python train.py --d_shared_expert=0 --num_attention_heads=6 --num_key_value_heads=6 --positions="rope" --rope_theta=10000.0 --optimizer="muon_variant" --lr_head=0.0142
Below are experts of layer 5 (counted from 0) of a mixture-of-experts language model. Rows are named gate (a neuron's input weights, with its number), up (a neuron's input weights, with its number) and show model dimensions 64-127. Each number is 500 + 50 x the weight over its row's rms, rounded and kept within 0 to 999. Numbers have three digits each.
Before each expert's rows: "mostly gets" lists some tokens that are sent to it at least half of the time; "gets" lists some tokens that make up at least twice as much of what it gets as of all text. This comes from a sample of Wikipedia text that the model never trained on. Tokens count by the router's weight.

# expert 32
mostly gets: ".\n\n", ").", " ===\n", "\".", "\"\n", ".\n"
gets: ".", "\n", ",", " |", " |\n", ")\n"
gate1:465537496534570589512450560492448486470447495541388450552617454487506543498541535485524514488538484599564434520529414486453520500572569478449532491427445479566494472513501495520596458510402556
up1:452419438483522538452568509444486495519526486503499553485441414545441476582455380484487587513465570518502560557464515393517456562474547598529548520498549556521497411533586533447462505520501538

# expert 46
mostly gets: " Apps", " MF", " Votes", " Candidate", " FW", " DF"
gets: " ", "–", " –", "1", "0", " No"
gate0:497520518508557536528486569470506461492571472467469478516473485583489530528501545594614535503443491561501466461408544512409469480512496473510484456464545524464437560428462497486507511500552507
up0:494521488518539457449502538476570529521439493462533584587448502497500444561536553492507493598518584513481513473531457402544608433487517447401563491623448489485573518483412468487488483469444504

# expert 39
mostly gets: " In", " in", " at", "In", " during", " on"
gets: " in", " of", " to", " on", " at", " from"
gate1:495569474571466428438452528480522500518426489444518615480455563475521448544406512508539551381512470455500451490432509461503525499534484499524575546428528546491406415507465536556455522464485547
up1:487501468525601508474495544465514552453440391494439560460465428493494504403581466513432447561466525505459484516495500502442568457534468446500493444468407479497546538440597499528516415470509518

# expert 59
mostly gets: " (\"", " un", " (", " [", " \\", "^{("
gets: " (", "\"", "\n", " –", " un", " v"
gate0:573473491469501396460492460424537456536582355519484456540522495467462538488384507529583480516474595499492575484554530546461529474504466476484555451484509503481497438400507493487393455548442513
up0:594490522424523510576397523495499506550583482488582488500492512524515524534561502485543438495518510462510586493486493456438468581446421504482451487519356483531501504489455504500561433537512471

# expert 13
mostly gets: "|", "-", "20", "==", "19", "==="
gets: "-", "20", "|", "19", " ", "–"
gate0:397527506564473586564483441472469465487475425526590491457623443422393468513490574483579479480445420526476601480478542498514460488561535516451500533525482516535480512534588418592525397528518547
up0:448488616490465497476504528537586427587485471456503493560593534525468540587411500562515497503525545583531566583450569495407517578557532476458480539455519596457511607525523481485458496592478477

# expert 12
mostly gets: " and", " &", " been", " their", " or", " its"
gets: " and", " of", "'s", " was", " in", " or"
gate0:475512425523496542490499443508418510411427555590549508480382460499457520479420549539470357508388491537542418501586613501542602502537491488431478542544473510422428570506483491456502557417554501
up0:548486508493550482530555434521555467506585512463447511501456581502403504432456403560535464496521538485512419538497582459557533507480549529458474508459520581606514500453465388513553462453447546

# expert 10
mostly gets: "°N", " mi", " km", " ft", "°E", "″E"
gets: " |\n", "\n", ")\n", "0", ")", " km"
gate0:493557379409457510504603444489485562502521503427498512555566518456537557526551486465500482536502459476480489507458540435469407547543498422548489462462477457424527434565514482524515554523509410
up0:581439522524525534451477534518509429463497607471569459387455518544476531438483504543463531567442564497402427429515491524517521530525365492494519598443436485532479567575471479536494532548508469

# expert 22
mostly gets: "==", "===", " |\n\n", " US", " Army", "===="
gets: " |\n", "==", "\n\n", " \"", "\n", "==="
gate0:446468497489435511573516474530439507519468524460485443541539475528501521461471550506543597503442434619513504515494450468483446433448574499473503530536506547566512503532526481574525570504543489
up0:396374547459477464526458420537495432584541545616506591476488532457529556377495500587467489508523477478450488531490542564546455478504500512510512439448547452519504482501455543466512558494554491

# expert 45
mostly gets: "19", "20", " century", ".\"", ".\"\n\n", "\"."
gets: " ", "19", "20", ",", ".", "18"
gate1:490500481567453561506484611506499555494596478454528515510604532539480491602514519493478567525431447638544477513474568516567502538593500482511413621491546440480579507534516468503540554480517598
up1:437481397520501534536471483524544512512440481554560589484503575541484521509448489534450516427539596478461523484473521392493586575501464412553483465549524522479552524512382468485497519446579415

# expert 14
mostly gets: ")", "%", "),", "}", "]", "\","
gets: ")", "\"", ",", "%", "),", "]"
gate0:543525495479566382540521454516437511598486350503544471487463534520504528522478502430463422518457502418601453482447424495465534518538521513495566475391490489536499547560487530547472426442506492
up0:517485591490466402500456548497550525590402509554534473473496539504486506463475481467546458366501569492555508458478464445525574570546565509549468556518479559466519550548473501529535478544470638

# expert 2
mostly gets: " James", " David", " William", " John", " father", " Robert"
gets: " (", " and", " John", " \"", " David", " James"
gate0:476475594558515450497480523420454516535459477576389551431442547455455546433446547465508387495535471504445520492487488558556513491513357481542552416542420534582506487353566480550550500443450472
up0:467509488419428451489522381548456486498488517466433468487525520553554518398532530554571477522507590492529619530552553486395485532510474494505574573534496464454514506522487406487517442582440502

# expert 55
mostly gets: "==", "===", "====", "=", "|", " '"
gets: "-", "|", "===", "==", " \"", " |"
gate0:373470539483506538523531428454393426498602532490488548459633459540433550475444578419424535591442446514474481530457547449525559409511538482524465518503467511539504492473546424458535435469468525
up0:547586562424540488524508486489558470465480505494525528458444423505538507506509464476495546520539457481510507571446506522424363508551505478511512534471490511499539553590458529533504536500597671

# expert 4
mostly gets: " three", " four", " five", " one", " six", " two"
gets: "1", "2", "3", "4", "5", "6"
gate1:511556541519473532466529574513500487495503556613535491563518568574478466515494448398487489519504428498437466439544577524485451438421492531422467421535445554504505487483457533510503483526551438
up1:504643514564544544509461412445464514527454487433427550511505564534483459463491515471512563569554430517428582476408475470491603460560573519455585499408482499494476568431483488509503489610508584

# expert 37
mostly gets: "/", " or", ",", " &", " and", " New"
gets: ",", ".", " and", "/", ":", "–"
gate0:490454537495516530522504598545410544443561586490521446506449508517469565481529530522453433480494404452498549527511445485446494534562542476515526567592535403474451609506459454465338555512472441
up0:553486510502542450441480458446461577468427451538522570447560476583469520552503535495536487563504538497424496590464558586425499486477463533544547541539524518398446469433613525449504500596471484

# expert 19
mostly gets: " would", " had", " have", " but", " began", " used"
gets: " to", " had", " was", " not", " with", " would"
gate1:507494472524578490489493474516492451597419478522466387419535413473482433483568481496536459514379463482466558537450556480496503449516515445543555524503537589572474513495569534478534451436403546
up1:547581525440461490423463522498479516418489464576491463461547563485432580477587500425481570557514544488543390570497500470469581516510489519446431418504552492574464513483472546438500526519511514

# expert 11
mostly gets: " of", " among", " won", " joined", " national", " all"
gets: " of", " to", " for", " in", " with", " from"
gate0:490426465486558472429542596552425446480474504455530498533460594479403441511476439418443513452447441506426502474527500483469493538547527504472518647562445499466405544468549504560586535524585441
up0:575483491513433430456417513504539502485442452534485530578558498435423539467497557543541460427546448527509518540430475516469489493553578424566440479478560478425523432429505544376518531484529562

# expert 42
mostly gets: " that", " which", " who", "p", " while", " when"
gets: " to", " that", " which", "p", " who", " when"
gate0:579446434524525527518533544545415476500513391645434508460436524518447546578517423514487457512531565462483527567594521504587517487553478441491563490442484538491504478438566491541533408501537504
up0:490533553515492517568511542492525582443479410564533536501472446560413527528511541418529469465563432551617551411529475557490498581492486559506423536518536466530441492409461479528487430521524516

# expert 75
mostly gets: "25", "21", "22", "12", "14", "13"
gets: "10", "12", "11", "13", "00", "16"
gate1:510473587547470505584439533509436454405547458551524515568450510487506565475533464571540415505487481457529606434437514508383455482435515535443595522559396624415500515500537558477482586510470463
up1:534538544529518474449459502452500435458588412494515534398424590535516412486455468487476513475422580534465436454496518483593515564483569560506552447453537509503522446637533504361514483468504552

# expert 74
mostly gets: " million", " However", " local", "°W", "″W", " sq"
gets: "0", "%", ".", "5", "8", "7"
gate0:469590471449517500517437467548487556529472423527531512503456517527433457566475580498528529448520529518600507471428420441466418534522490573480552427390440562479455479514478527476514539527491519
up0:567466491488461541472466416505539541469409556414576512487496565546530453574531529555485564518476547461514515418518532567381507545403500539522524408472465532496442490430512408483455519575571470

# expert 52
mostly gets: " ", "–", " $", " −", "   ", " £"
gets: " ", "–", " $", " −", "+", " +"
gate0:484548448539461498516467540442436540471449462383588549455455533481568540446528599615508452598436551517469502534496502431522453560474474458544439482522492501471572459458449570491522548462419495
up0:402526506491463429497495451432521487445501524442509492517419513544523575560473444491432474487558443505450433484545456602487571490537572431536527505512509519483507481524570486431569523561435487

# expert 67
mostly gets: " (", " \"", "(", " [", " post", "(s"
gets: " (", " \"", "–", "(", " [", " t"
gate0:533524487446470521521479530495563478506548589484457431479459544481431565659461501537564579532473495505572479466601574464521446583480442487476517510487531536428468459441476580528501499570540467
up0:530485477607457502405491532522488579534466580486510543503575548484455511479638576458549530467575590523504523567558523495397487527451437458451427588518501483386474548469520531479498421487556487

# expert 34
mostly gets: " Date", "|---|---|---|\n", "|---|---|---|---|---|---|\n", "|---|---|---|---|\n", "|", " Species"
gets: "|", " ", "-", ".", " |\n", "–"
gate1:483479546475561458524545513530504511518481554561533471443504510515500456531582540533548501468494383467502545520467512543514511497510455403532519558527508538546466423415544514453519496399639490
up1:505491426476519497546438537503461491470554583506507377439521492481603551528556432541460444389510577501516453524554472493507459478423432508527464492499485464518479528466496528519497603457435543